{"experts_per_token": 3, "router_score": "softmax", "normalize_top_k": true, "routed_scale": 1.73, "balance_bias": false, "init_std_router": 0.0107, "num_attention_heads": 3, "init_std_o": 0.01, "lr_mult_up": 1.13, "beta1": 0.95, "dataset": "wikipedia_en"}
Below are experts of layer 7 (counted from 0) of a mixture-of-experts language model. Rows are named router (the router's row for the expert), gate (a neuron's input weights, with its number), up (a neuron's input weights, with its number) and show model dimensions 0-95. Each number is 500 + 50 x the weight over its row's rms, rounded and kept within 0 to 999. Numbers have three digits each.
Before each expert's rows: "gets" lists some tokens that make up at least twice as much of what it gets as of all text. This comes from a sample of Wikipedia text that the model never trained on. Tokens count by the router's weight.

# expert 27
gets: "by ", "to ", "ation", "°", "an", "ed"
router:447436552451454455475549446558452544557455473553545521541545443451555436446550450449554445539556441440530551560541448550554550510558548439481456439482567445544465557468447553449547446555449555447461434445446504444554442548555548540443445551441450477554558449446450561471453556562441530464
gate2:537503514423543403523517453480516552500484499390551546528598509482566431506525441481507474448477506570516544542501505451549554421583569511437495444523514426527579473422466484490509544484549496375461491445501441496538524488482493596596535496544504504676465446495488538508533459481457428421
up2:624512548500596496552506532519549521439597583404563510519566452572589490570505524470537491510544576517568425523486440589429520557503411487537574558501522537464411513488494492421521457492506528588509386507510449500555522422469469516497545511467522511550472509549419488397487489553481500515
gate3:447560428538530458537631542490485582480445535530480459505564454431523485404509518467500488492545471505562497591492542616515448493505527451496446446526519485519546476442461567476495419491438479380540522433470555503552532579482548562569451511523448494553532411540454601425507485480553580423
up3:456516459506481595443527529487500567459439531503460415519563480475553506427481545511431498525447570492588395564483495547556449507517450495441525513511489508567529500500547517468577458500506450413475424519443420472528593528453466585623446544463514452529467424552492507593485500500496589364
gate4:438446456414500437416501509447490547517467500418479479615554509499564509423483473423492454538467434529431555475464490563592456527498514404420539551499607424542485476425537522517525442526620503516467511470441471527471463515497525558512386506507522538502544509474469451516451635534431531464
up4:463516549462559511436538468445553510497490446450511431629538486514408428522393459479542482470436494402498509590534504489525514492456576481576558520503557496582498490450405482525541465448547591537489524503478506481468532456537473394505487343489467507540432561470486559536510397526458503555
gate5:525380572448495457502530436516506545566454498598525541531627375489531529522503488443543460505530468517551545478605512514561507451536576390509500490429547470548572512538510541529473543599390546430514466464480501483460463503545569466492471467465551425467468555517452534511471588527551550447
up5:440619562546504459484511593442470524489466466547536496526461538441447445503532464546526510505469437510529518483372501580530472447506487482576465419451451537526471562465451449435526513470511431561508496427414542531492503454460400655511457550605464519484540470575560534445501475502420460466
gate6:500539562412459515385467421603503517474422513608609473429551487508513444455566548500509524523495464446473580474467494519556467546515548471484525517509506449528398519383538553492507480517390509510510549526491483488544529498498571471471451479489474505620418531473414568457433487485516572411
up6:484531494471499582570535534452499456439542453496586477540379558540462624474488462511491483531542467498429462495452484504578577450473434514444554547583555568469451442489551476490417593514545500496455422478440545489594535470466473557493465484487483461401535496477560604483441523491465383528
gate7:621519560455480465490516416502430513525527554504586576504494512465498463517524518509511426521548512491508546477555367467461560382456575546561498521407486436628416473477422465537493444441516451472489515455471391444556455507525544509519509438540475458591532440460463559432490520485471495470
up7:493483547480510506553467475515474489484519654505502693528383424547503485503499479447500536595486449591461518458507461475467455479453531494396516502577459456409480502565521476471543549525516438473508510472506563472558483553511496500573548465480576544563517454501641511441519488547512493447
gate8:480502574455528411435538360551512515480591517573541582545575507473473507509474572513530413470460496515529593490637475492596504441519528506458441509462503527431529474484499483527475458443498554502481449504451485421546469468512510571449527488445428519527477495537482559464403460533487612616
up8:640545618520582473469567518457432553594481463478485469529509616482526602522479471515533504526521550550444548490471452529495478487596564443494471528434519465451662473505486476487557532472423510510489466497457400556517494559504506450532502492476448584469532576439492538426468539470477468526
gate9:482519504562455580534563484528412456487476506519440494447588442416529475434541588487519490575570466463460612508504476515517460456569581480570408519419613515427440562531431490527531562520507469477525442465390498473582450491536455519405548481545465483544535492467500419542483552501460527452
up9:557549569467526435512503524511494587499467578464516503538423491513453513522449511462552497434486529514564442610496442499511444560485472451400491444552500535450497493470457521503542556454364581508496492497483419448467482407437471449496483452485481553407466410566525521404556461496369415517
gate10:537488545440441449452477472555536489511497496578552584546436504494525490470492504448447523610535567456529543587490388450550582547483583511491519497559496498587482520413484519483561486494413521531414474427482538457474457435488509440515445544371541503552510420557462472482435545574600535545
up10:482508483538473538509513609520440449548493499511541586503540459350556490504426457541541501538559434555472405557443554513493461521517495484443436504496526431483526511466585553470400546489552554500495501489508521500457484536491551524458465509593448463480402520488447550620546474500491471326
gate11:439404597505500473521537555504480562486519535548556444430472495469604441488536459471511549499448382439570518460545487499536471506453516525526573475478438437509518518550467518413525408515430479492525475546510394494554447528454510674501484541483426480540523476490496463530483564555393546426
up11:464516463489467532557524493494508428458381488504616502480521494445593499579497487571568533536514518476544494508616567539536563486500547537450402512390485592482504437413561488496385488493563501510498485418568493456557532534505502517532519565534472454527561470480536559409589437486528429457
gate12:553426523438533483443509529513495435468577431447547450518465533461512490453687443448396551459503499471445541620510437541601459565537504494460455444434453426534529526466498500447555550522443432472453471435487481429494520543438532503461495519541533436487492436423427547492525519549496495452
up12:434435425463469499556438472394604544421499479469568550450457442547507495503440482550491490445581543497512477435520524470470486537515451468453484458422494576442459631560447507470540467566513510527553431480518509535494486425547572524481401448440476410537480598442545488429549536559447507463

# expert 118
gets: "\n", ".", "==", ". ", "°", ") "
router:447438554451456451475546447557449546556455480549553521544533450447555436448550453447556444536561446447531551551550446548553549496558551438476451439467566442541463556453449556453546453547447548448454435444445517436557441545558550544446447551449450475550562449453449557465450548562443533454
gate0:498546489483511522527561517557484574492371442423497438509586408512625485480489434435431440527511511461563503457455523646536453505555514535518542492420527468541517457517428521446492469527530445451531523405445434506547467575535484461509509465485532468523638518463503532519516542524445415564
up0:551500496561623500424468565519530581526486416515516421552530449577572491496491561483483444514484524457612550484498522560537503465465556603405540533435477515486457482440456559436495545517460392524466601544583411479517518566501546459503549480518492388449508507511528551540458495475466464580
gate1:490420533488472494449529453539498549497402494582582454502512484570481483472503540469542474578527493493543530535463530550499550497542549447479550477589451445487543484430352561490516557495485442518486481524485465335520462491477667489475483430452493490491488464446512484434433558510384519555
up1:511566560551544456511631502498449584543608540640591385521509462587501480471453451414596485554550462495506512487550547477495373439506465500530452497462540532435445504490551468527470538504418565515535518523457488531487553504520481459519484591459521564462444504547457469452480483455474448521
gate2:594505558488512372553498477492539531469427518464484448529550541499674474436516551435516506505463486538496499538495477599604487524520502510505489408424558554540509496436453469491562437531441486425342481467501541502525540488599599486517466550486483522538539485426500471465528523487557463492
up2:509494525508546533449566578513569427474476385656542535558459489490438549602474535441472519485570469533499460480408507496500534522561574431448483511548421501437576524539439518476439466420564472544565535483437518443539512507445515557487445503518490376552448506472518467539486517581504501420
gate3:499464495555459532559498491476439549544518510532425544533496482485565479543511573538425440489546490529464459529537539504549534589580494524583433469562556504625410626462467502429455516478477547483491410418405564484583524514574563480440493441469451553561436502407529524515535458500422473503
up3:500507422565456545449519484501462515513455554490456417459485518389461482403479576515566554414482502557536491543450545510538462406511512480457438494379469483451542539501496654476552470500569422534504519446554402495430481477594569486512530535514487486505425515424566466510495430490483499409
gate4:606503476466424539484510512542433519606361517480501531416472478550461450509505525483567497500520539473588518544511547520567551525576522501394422450557497529555480404407447420440494489510490498452403429525494478459535394472563584543544549490432468494520548459545486545494443500492485555463
up4:542539604510437415496524569437551383477471548467468446488522522509500486571404497565524524487434469509559536545495456497472498524582534504474513521472495468448473419309524474447412534431497451457504496507530390553478501431495497531446460622474487438488579479553481549438472496482485479503
gate5:432459384399434426559458492582448486574437595537544512569471463453508418490558464501522416499453568441504490552474404553513482360533530480512587494482469382515539500466560538510454507553506494500527573477546433467507511506454511461432556469484524509486485516472444507425426527495460528441
up5:558562512599566550393464461539511539595432438542411581563477493532478522438537521521473512552457513519492534447549469471489560472541432580511535497516470490505465476423454528553425539561620444528483545574453416397546484451546488502541488566531458466565440507421461473408522456460509474467
gate6:488474492471507490537543450503456552432451488533461412541493474481583429458535433480481462456529486453448467448437479516487437434502564442564451562538530423504480497387485599448533600471435522416493457503513466533583502477516433549433561525464440382534612426543482571461576435521493496490
up6:529497485520471490421408520577462430472482514461511538460480450490442486511467518515497503587499446483568484580496494573501531503647407496426507528516574494438519456602440463532580521415496570454436568492468602505548514512538533578476445465564450623484522524422414503550503539485525554520
gate7:468432546475514484470460553449361481458518541483513462579516584581525540433524580468458463572592471448536547535454473459577548524510427504456479550479560511394403535475500563388503468477529492445466436485531490477483492471492528579507502495466511615536536505474435495525552508543509516350
up7:492523423349519368514546490503501515516502488391540510550535526534565460580552499500506429505456480472470493415473505456512477354472427446457489479526475526554488498521527454573504528531495586534587523519491414524542484582573534513576526495543555526427500458502506531614593517546473463534
gate8:456397509494483309458487559550475560448456541452569435540501475471491476463515504475518483496552472483618534530452550583538506544473473485439559515592541453456440468440493539473573481528489476479536466445507491529536506465515484481491454530462539437429646463427457567490521592529568563484
up8:469554484538486627541527468527425488512464515538496651533561541554555484536544511479453455610516444431444442481556493613467464483547577446578481425470549553529559514479428522467434541435451522524471451497418520510576472503452498459449544526467496452554453568480465513505435509521438398467
gate9:406475576424469476461526521504521504462478496564521528512524520485500459498515542541512541526643489465455532488432497447550548472460612465572476534522512518557464480558491560526584412498529506492507493482513672460470478620502599520464529618448514460512589470497486499546399520459436501548
up9:495530410535473499524475524480508523501545570427532510422550509530518521486511421587533464537533520477593516530570433600468509580422483497512509496524457524512573523431489533473565473463481613564528484538559587562493550454469428445498432585469544513492549493567529531613639584512537445463
gate10:459417409520470447474546490604509520471426475601460471499469507525545502434452462495489444400633486530567520558558478494552570440505502488514512434460474504593582503490474397538573439482569493534521476538513509515567518505534487477446473524501412446545420450539563610414468501506456482564
up10:493487477480558603507515476460460600499431406592479463436533580518486465447567563483612436523440477499471505518476508528603427503490515474534546449412522511501465572461571543506469479502521496541533491499525581518444446588469447565506522540575493574473459470513631521491624531521454499569

# expert 6
gets: "200", "201", "199", "202", "198", "197"
router:426467477504372492475494435541489503580414453516521493506487462509612478375571510469520444511472461463541522531472488606506516578514575418491471496425545454476473539443415557490594423534455502414431414470505483435527479531521516575474430528468453450503575458502520508505485611533467463523
gate7:435505478477569433531475514491483563577454555486420514543542443425438512563660486547573485434515503543615440486476446514539493460525477527628520461464460493515434456476472474485509436528402485512526523495516441553468455457456531452461556482481478594574539633538570509460503471485450533476
up7:485523490527525414590536505514476467501550441514554456463480519467540507535505449503492534371504485542424528559560473407515531569461508434570508501530518425556461564558444534431618442577417465524608553555533476488505504491508477485525482481535516437479497523603538560525477630467572530603
gate8:555527481491658526616464541464565626460529563484404593523501482473453571447465473462550494524465472496579397516503565474489463503560571431453441488490495537484498472572496478506537504445544516472471437456487565463505461547553440457529480520464489484520453522470468506366427425522508419481
up8:431502486506467528504580500421483461533576474536588543545474579466519407525398473532472584519506485430467523544400476451520520534518582579433523474474496456442503570500566572563561569533553495501479502417547476552537499514489432554509351484594527519442519531459448526487529491425509572566
gate9:435513554429612467563515380457566590516505515453519545539588417462446446438391596548495428542516517604534538481479533491416422475564486457465524478558494502467516485480490495461524541475554575356496563481463444571535519465530445469475526440500486501486529468452485463520508510490584481482
up9:481506513459503525394564535585496542396536481426477479495534573491471550542498444452451530442485419352499485523458459553567505501455532464554543501525477496569526465487449504517542341508515549557502527468496462452464551555561492542609544457439457450500471502574529542505398490443427431528
gate10:469467458473482541608552462525512494581518452455454467417526526422554468490486584454585493413528495470477508400488492475423475486394533427476499549389570437506522543445511423527600464459446437433517548507501533501544410449586457501500509452453437406498548535487542431481439479549522503473
up10:475440555475508486365500490487441484495438553455568631508519517521582526376518443471460507593501514551492534493514465435509535494462474581485534490450500457461456553492474510508475359487516449578540421473522546531526550501490563376565484490553392579472531483534459465480524555464472432465
gate11:464552434503407541474445598473445523502587440583569543432517540485550474492534572544490512486503514507515525477509433510495453447458560605442407514498587490473441515381517595522466629547518473413486462476511456483510506539459423446540466561448527532490638499485513506506488508478427456485
up11:413531492509506538377522526556526477522517566467611503540502519505546519470519452477452478481418546477418557447521584535513451522513478544589465480500548502446457545425461616540575549532512484532391449508554500492533432616492437480543491474459538644459462492457493509400489443512451465468
gate12:496492524496509477489547396552458404484508484518500614476571485403574560525526426524491525436473545455601482400514481552426422428534544506551425531523458446518399439401440517514556509502534554541491455521489549570471544523448395506520555497491520558478581514512539542399557481513473479532
up12:483487438450414454572508599553489488463460477529519542515541503522518457500505469470513574499466582474531552507534442437454529517378556558473548478430486448417461539591475483467602543544480537568560543523488347429536519564517501452528518495560470638512561486415547491521494493474558457455
gate13:515506493553622468494446529469462497535479551543486523571515467497500527549507529463430438470497528513435572500502526556418495601451482481564392510481635499550519443575594549534537462624521542432393500423538555578466465547463481512511581486458470552512486502467461449521554574511438495439
up13:548609480492613442429407512553516526561457605511532531523475485531467518454571456479488409546445570574480550506487473401516522566525564421490402497448593552540468455484612521540603428532463488499493578459548563492511508551533459440459518501517414536523526510515502474475436517533483474476
gate14:417548514517452530503415562430505458524481481551513545472496426496608481463516507548522455450486489488622534479390523540458596562519484508601610480440483544553442567462497574532494441469485473483487428510488404476506525627479501471438548545478551597458483581433480505459461461486468512449
up14:542475458444545475562566425434537470525447423441512431472496534504437471553457505391488476571541483475484510656557523596499474550520475493377522486448487493546505497616542446461495474445458516487520575486564610457498504402540527494507532468589498470593444508562501528561522539532533515493
gate15:473545494508460518591502482518486543583631472454524590511440550514470521430433496456566437455510503500455413509454508586525453467503513502437544498528466494474536554620518510540439452522535565426547397490472472410459563587517455593489501523572500507431472497456483584456462585410533464503
up15:429554507490441540495502431408451575525472587460465518444461545478528533523625595541540446494473505503425439444417555550596503469459412473536458490498488456451505431527607536454477481500414571451455494425498396404492500563569468518527467527541451553486566517487507480429494550479541500525
gate16:415541469542491480419499524440532610437468438520413472489470614507551555583528564406536529515480448481422486467509466480568529562472522491489479447534475477419466534457408619560507593512510503520467427478479522544577525493471444532470481535454503384477416480506543583447456462503433526536
up16:523493506461505559436450496537524342480483545543412456389513461478480553494526452550523525432496402439541546473522500448546453590475503536597537535536506514547334555570455478509459527478539452473542426524493495569496487579547449583516476546517525484534560518475518533474612441480468484523
gate17:494486428424529474477500541564518461465499442551516589461451552475579536513539494514539445544478517484462508550397500572457475414465492526416513486454486521499531472452455524496597553494432561452464522468564527440491449488533529642466417483506540527531691449518562491476441468573575487481
up17:461472493540491494416481418553494463561556511448556471553481428501450492377488605488455483500488466462530412482491553563520499536415552454556503487403559421512546502591452573491471487518574421509571522381462519487458511486421409501449479498422564405486570475478502470452562522536478538522

# expert 51
gets: "200", "196", "197", "4", "2", "195"
router:445438546453449456463551450558447539556453485554555544545544444454558438446549455446558442548557439445539547553539442552550548525558552443486462444482567443548471561459445553455548445553448553454464437447449534440553449546555550545439444549444454477548550448445449559477458554563440528464
gate12:529443467482509461532465452458535447534524447627444478507507514511540408450525444502557528557567506508487472506548506537450545545487621399489463500547559530545487531454452564564474398512424559465498417385485592467497476486566475453446518403536386540511519455479387477505446538504488486475
up12:448505482548480416424422558424502481491419514400479398479506490501449415518601421569422498489550520486462518472491493508543522441510502487368474508641580462505530523467560542459437598390473490446493483422497509452491525527486504431499443592530482529543494464543512467545554541491520475485
gate13:502483460517497504473522493567507542509515422534461548449472527501463448520422457469430520522508526455473502558544563649561617460536450490482514470536482469478523585493510604483365530585473519478523441500553569434526535583480486519425484523406443571551555490484502528568440508561380447469
up13:416461533394486476501554454526573561512375424595531502499468552508530440511486446586542605551473461519456468446467484413463489515506510524485509539524502515454430425528529463565596449579515529551553550513463561493532406449529493565545478412531508411544552531539446496406513508507582504487
gate14:537494493523488528533523533605496461554430518467418423527521560563511415421548528403541481463471565450545482532530427570506467539504454400505564445477550518570491502455502521383480567579517508475583501593520570523513437525509481534520478538516454392538424549436488592446437557476519531554
up14:479537461480503554389548454465397553529528502469516563481613510531532452484466563480380539589444541454543526475561517498497455652491452507439509459496450515537532574530508509519641518437569483444469426446567479468501533488499460536521508497607484580484484532502478519438427472441460462485
gate15:477510523507465459477447452595508513575566408552558577518470430518537537441426518475615483550464504524482544520574503558509575482477456520509487412446465527544428478527486525483532410498558486432440447484415458566542522588496539556502433493430440511601538441434493565417549506458458584458
up15:495545514544467545526472421449460504564494430454496420472602540556490501473519508600555633362515476490491461497505477464485535481520484445567538598495494491494495556555398538543485487433495447544544388534387523525509464522472561522422494549489524519582485429472430467524516456431537460422
gate16:398398475429446485515513527578558542536463590493507461543448550547540480495516509462521474498576480388565486507546525552483504510425536572404456512548490479579454493496511533467528507468549535491515487372457475519517447539471537444440418425553451545412441562454489583543517494481383582504
up16:477531481543463508442470441501511460496537534501445650441489502459593503505518521443530592496414535554464519570581453454497513556454549526348533475567459521483526517561506623557477562545519559474506576487515441500465564518558532463490404477428541478505454477511503557549550510560526581416
gate17:562467553517439480583506500530511553541509452457539550544622385492466582467520532510478396511478453484525541523459495577549480475539468447455432498446523458572459485554457521500515378501520494527541429529503549425526520431464611431408513494558539556532484460521499505551454502548358569476
up17:470509454467493532439434507548471488473570496439515468633432456425505503394513511511468545561549527463596524530466541530474619543526522515547574495551472459540523455493611500500476474527521455502458485505507546522492500615536462407549476465514470458604508407506545443434601508512520446383
gate18:440452524529453537399507495465497512524517410461497405451460500479538442482583512591440413514546528454412493471534466541548487489594501572435485441419505478564515495616494484531559480578492552512525447501427476448520406522486554462444436497579437541493496511405555491538389587486485523506
up18:532585500509490523546407475493483410528558544528489369385421474538536480483531435548475470431532565498405472522502456474518469569517427458540535434471508498514507451553532581469501477475531557539589526472443435526543438550478425477450445426657451562514453498533434495574500481521505467507
gate19:508482496510508354524573409434434504580466519460558525527338514455460487515486510495409432547551481447471472510479408455488492550480505460407568447419572429503485490422502571459483545480447492562493478485501514474549495542533446501457450549578451560442457447548505534416542503511545569524
up19:498435515481475505492458501392525407475478495412634423543487492467498448483520532505468519410465500598477472435535534540480550474529461511409467444330550428583537479507500561518471469559485447567382477534503470570497544469448527537444499493492393530534541538408474506491488512459481506507
gate20:535501511466507469460551511582534616530398416482450425478480488472502549510474458394495471555579470460479456488577474519534531469504545508431528490443498497573517536521487473521425357527470519517525492541387590352471509524446501484534395480463512389526464484494451561512510512519494564441
up20:480491504564489542405459461560499476485451540486376392577433480568491553529511564485478505533541553368474502455513467499444521445462499472483486491556512513513499545603450472456569462404603525473532502477576482426507492442498477389493450485576482496503479546513434480595376496460538559504
gate21:376555558549481530493536565433451500557481519573451406548545401482493492457576503432506441547505480432588576480567521560514546510491533481418574551460590460556426413457412506522565486469522536457490497480487531408533464541465431482527512580498494538476542535526458529510556559584576485484
up21:461571500541480538465535520478399542528384544517461438471521474502517483525514429493382545513480537525484458488513522512485429411496468475436511512513443432473488490535390365503467529538511510400570436500525572484471441558485439446578464387455558437425508492543556528614453476463499465526
gate22:569437535517490528498472490449452543495452425529438462505462435509560475483487466490641425536428529554610520514527516559460537555435513508488457480553484548533355455413472538485486457475495473580442499505481421425542539645507495426476421607495488499439504519514532479486456536573518541500
up22:510401532516547428455479497477527493457566629451489424429463574497539523560584466503523373510504489434470472542454430517409581543540533443476504532467541536495607530551500542444567612475489500525412534448530408535534565409522536489559505493568463547541524558487497512435494535492506523508

# expert 17
gets: "\n", "\n\n", "- ", "===", "==", "\n  "
router:507429527496495480539513492494498523509475541520509495505500513443571431447522497498511483475591492490518514504572491533540492518491643427436403456485530478484379501423453524476493490504456517456429457387477543324495421503564503497424461499502448513546529487498414539499469568590479529353
gate2:470498409442465527461555523479585512484599463518475507471495542450478495451557360424553525564617514443542448519381527466481505506526528511494488462389522577476483536449545471431484434448494493507505447548483437492501486500499538520537512433508583450587547406545451509479529468513464628425
up2:610514370440497491470519534517536433503492545511554535435486529457517484568496541483472538474497526543511483488325493516456488406456516547527506485393526511516505503416586495487552556493533528482437488482510386498481600467463516467523649496533525538447455452449455532446462523592452519447
gate3:540527390458473362480457471449476531454415505443484346466476489508536504571501437545468419499466541574518521487489473438625516413565532435333503500492520521515487480484472547475441549536518493495439494548495529540461466490504481445473500493536407541457504491499551557561518553496536540423
up3:513597500497493486474617516585484545527438516487525613609475443483525544455518538465541531592512494450458473477490539550530527493482443512445469451510501501541497579562497457528512517611584537531545528483504417527553509551434578493504506460475609492500438448538414455573530439424452543629
gate4:547475552470455592510518491542545462635511476551455578533552502527597461439424497510483548476476475543456459501564481461457514518425574487580416511499528554505499473461433471529433453515447448519291490506506548459442399515514443502500449499449469582477535493507548546564512497449496478556
up4:472472579511485410554521508459469567475442496438580532511525535496422538559481466547520479536556500513516576556503551466551554506468477504385594502572454429482387549482503570476593556439503526540494526484552523594577510478544483520535469502535377483442467515497482502401462411494516603581
gate5:451435538519502514487514520475497538529438520578539576501484501515470442458437480537489492436427497490366440533468501528483455518487522502505517606498450572539459510611617452532407458505530466448572547530530493387528513596548509580483500512448519380482588530464392496470519527506537486406
up5:570463554495454487495538492498465496509557454431493469548502550556560573534524476491478502588501466484584599506569508553445504481511509512532486453649527458496476449460492547462629510502504535493476473421505533617454470422388522460526578503595500529517339469497524480554480433503462455523
gate6:554465538521514592588499577441512505514494532440412459468487542435511407524458577536541499507542520523502487470445522480516485476508575512563344469482518508439503507523458509472485475379598483381393465447463472384468462532483488449403479499466594486537475492562479447475527510561522457468
up6:506448540533538570523533562458514462486444536458396522506465522461493512468425513546443497493481499601507436493503499479499512479468627523548401469496514464471517506559526497464436456433610441395387465484476445512513425536473482500415519521486600505564524467574492489459564511576520491664
gate7:496503472508463489586535485480528345491414427504485526613549522528498394519440477504489522467502488502567501562563480407514482472505572448439463499578479492541491476541520490521462514542525441434481516540506447515494415479604477574490475506442481477464645534379440506470549399449551525482
up7:520451516488489436572510534517517530547423517511405579499466513499527438424520479464556541487504532450507511459574451515537549480479490549431507555453453480517507494452542565495573429491470481541371482554498642483517444503486524504518490551556478416516587501523536546530305430408470450461
gate8:522459421534507539499581552456510582597534549579563479534479561580561479505422553519442498516490553487484534491552515505442506562492421402406447494584565433445436461568513487438477557465454487463565487551455560545478554508530469450482490429428586513515412524545476538585484506462463420565
up8:494431499541514530463586459513538473513491472478543447541470541475547493491533653470485509472518486462478562436454571552417458481458498505537399454492491496480426478429509482496587486435399448454573488472516354494445448570511490484465523425466503473558481548555451512453461619518388568464
gate9:522544444549467481606482525478527499530487504499457656537529507485495418562471474562486488505517454437501541468515494558504534478524540442464473514438473492529466540506523494431533507468587503476447426465555505428495450408588517522607492509482441593540626493650402467558532468455533512567
up9:502436510482469430578475478473531525488506391539424636479597424556474495535568523472574479472557491477484490436510458489523496432480468424452397502391465419520519418465562495462473493500563477530440544398443484520478534495411502496456450506511504370582550501497528464554513552553464501457
gate10:543550518493445472499473487430476434475533524434479441554564518474457486554474492510507521505500489541441440492363504503452500375472616486424398561667557501452452524511516460508535528493517486445516549531540517428497493477485483456445534406503523552577510481494437575423502493624500528562
up10:444522429531472483501511478492496569503542465546481359419484469519553503541502480504497460546447466441507567560535491471604527612524360479659587477455450518536487456565532497416456541518552516530459478459512436503484621543491546506498528519544456471446453511477528479590444491445472522456
gate11:520442508549494483581445452519498543415470447543524546451540574464486512456542472467501463465523518516537490520525550449476440506547459592517376512419504436499619480436567485506407516501481485425367539527576525444545530438477501466504503544497510426488485438523466570534459569499508426343
up11:544490472511440466527455498501524375548514485519584466514597468557463496523393489471516542454468474476514529513587533491452509530477496518568498522494482533435547511505470511485430482432592534589533515429455635454571486576500583449539387553519473445490419500509570475477533483591508636491
gate12:490419563480552553486520539460488403471530428457544500504591465506485419556503551575474509543456492472530549493508542642461482503493482527504582582581468497475439586441456567473664507492434471413479499500556478495448573601537534505497540493494583536462418501501588496511476464512461518491
up12:459427480548430493479488473503519518563493407463605399526490476590562580522444428510411489520581468437607560473505443464415517464551489548401575450500456531513379470462471487498496462535553458532451522487558439439524477416444560484539466468533528501510431530492513519566451429437524529503

# expert 52
gets: "1", "2", "3", "0", "4", "6"
router:440470548486367468419523478553486504567457447519524479514515417480659481369539474464507469485504414445570525584492457530544519569543637454538498486502517476496498512451440519486568420491491529499520464487490492481547490513541533560462352497475438421495519471461465520511460525538441525442
gate8:574535442480500476524488495462530442504459460479492327539525511523537498491566516556484539440512540454451491454492482482514493514485560411492442504394511490468481483583519541518574552543469525579369467487515477530447452466555582508425442496496624557562551463415528469533397461469549591528
up8:457468436535586445465497527474524499513440457572507416469475480508557563575430634530534506483531421456481559493517582450495473656480511493621489495492532434561428427623484484529480474593505513445533462466563513499474500457508418551493482548486578548507432529482482505492427524465453491540
gate9:534541573494460480510475560478519443446529508571550605491528537518522485488543528449515530476529549503523493524547482394439483447487506471541550495514430496599542488443321404410432518432469534429485449541513429514499480419541481580541548501475506431542432550536408543434429537424511492477
up9:529390365520456484485551460527464549504554489499469437521423510543566574580357452438522524540447483490473552526589571491536453497493543488547457488457567499457475560544632556470617403555498488485464492478568499541447507482513404496483514524508499523488571539425550497513490511549474454520
gate10:575426428518513416410504587537477513435499456457530427494600529530470498579419454549476431488565535572460437460456409480564493501495512496421502531514501507466552547460474501539440413474456424484592439458396455448441537523508437535459452483500545431451603516489527496509484458531411534533
up10:588429400477394530375493544520488501455406443422503433505556493481499513437405475497513403503552490598560498578472514512479486509525361456462519546462487544556576484485468499533506568426487405405549446469420497499464491452472509529460487497512570498467552536511532461515537558468482547522
gate11:529428492456606582441535527434532436380420493545511459502411517457579496584533505565473513477491449455542613520467506467567519540417466483520455500564486528431473529411483600458486547514494545459571515544436455532473455564439530458527452479481528517566417550503523494602476469499494572561
up11:416473503496482535489466471512464451556567525607521626529600534539558605544609453546509530540513447503526546463568518501504477429541553550492529516478486463492485492492602422567492508496587503415517484489528521497557450511473497494545524470565500525485650486445436478572540406478401507550
gate12:424519610508359509595477464595490492431478567420433445511496334531616525469551490460552523467494546491605491524466507574542529464523495551554506527528480504478490532414513571480480469515524513527480563488424546539510496553493580501519486425463534509577470471568532510517459475480559497445
up12:533422470493528380499510527504490511443529528533400457442452395485569538439515572519508504518496393474581516451432516459490587592503440497467468528521484509550465466517431509470548511568540486537546530511432473457473495477486393407572450494653531427530561481457472547536418484486504506571
gate13:442466514485447507515477446467506515498564568570529534481463551505545568574486499467503581514471567481528563522493515547504495352463571480499534497541472456454525524403579543532510525458506526509374502483551439463576485508521507561536378541418532590471484331536512455563468432489513537547
up13:394533508535515508469525461497512549550569601494576564405510534448453544535515596467423465469435525550521530385517536543478463456568629495442379515468509447475468633473462547518504563544418493520452539479487473506569454454487436460545547499498501486516562472514511474442525468523556413506
gate14:511550490521543625506503546508510539508522421484551524488498543556444504529473525452449445562553509520488486489581567505544488452536605509298506508448433543491512545478550494493525548505508526455521502515507572514517491527485487618497434492384583362473551481526500525516426516524402439513
up14:467576553523407495406486537461555393491510500572595630506538483492494489459493467430449522553482491482473548597521527552538544494467431521378491512485535525499546466467494567513542608547589582520522510503459496555480477488459592516458458471523512449498522471505456503603527473449479389598
gate15:521491467577378382445515522532510563484504471444597438444521530542498449411494504443504457450514413490420463561470480472583493425521476506600468479384488415498476484542567568555437436491432493476560525526519389511503521495494473476499459521512564506476468570459513469457428546491458401461
up15:479500479513455586510503447490525405509539367519514533526498469487391485518448446557459488561506622489519482502574561605355492574486467545423444541484520494545536475487475485439478588511517502500457454506499578510439507556523517564429592419473448457479508471564479526579499415516528546545
gate16:514505565481499497511557489413511472537640466512478377533502508561456545505514474502512489527527522481499431471493422493435482393542596482583420536475429550441528522496500517521452477454520527610466506519345477529470467399543540498467482531529555533473523475360537538484531571555554483473
up16:536539423489553515500513459475531444429543506414554429515474480432505548438509489515452558456445567513586472534589500534455581426525595479493504484504457469416524485501434574508476530427575551548469451536450481503607506535464444544547539472491490532490565517591531586391537598575497478411
gate17:433529571489585497544466510607498546498425509501514537565500502485505531494538516534479456416437476543595475528447501465453533468529497468579524479410548539504452445522504635481485476505542487446451541502546503529525518677490487420536614496408453438479599550481542522498491443515402483519
up17:419611470456509384437498462635498522445462540451525460545554513490488471447564485624466468439445534549539487624485447498496528463485559434609507467367454511490448511524488473515543475482495572492510533534557441470513564528516557414526576438450441461517522565517529517508512492498459488528
gate18:503451531507669514395461576434490462510565536595535425507490504532538534556437445587500525495495422431559504539524557511540517577577539515561518460545493530542440469469415528536562545427520413571539453484496574552510449414516455420539550552542462517431531510477463491454484502543463525490
up18:458537448481533501511480499485556526539529539570501517524473575441520466589510610433462538472473443470721552448498526478478523535501429486596585441451509495474460530487491530531511580457442568418463491496518388453472552560448544469565539504492508400471455465489498486552484476575537520507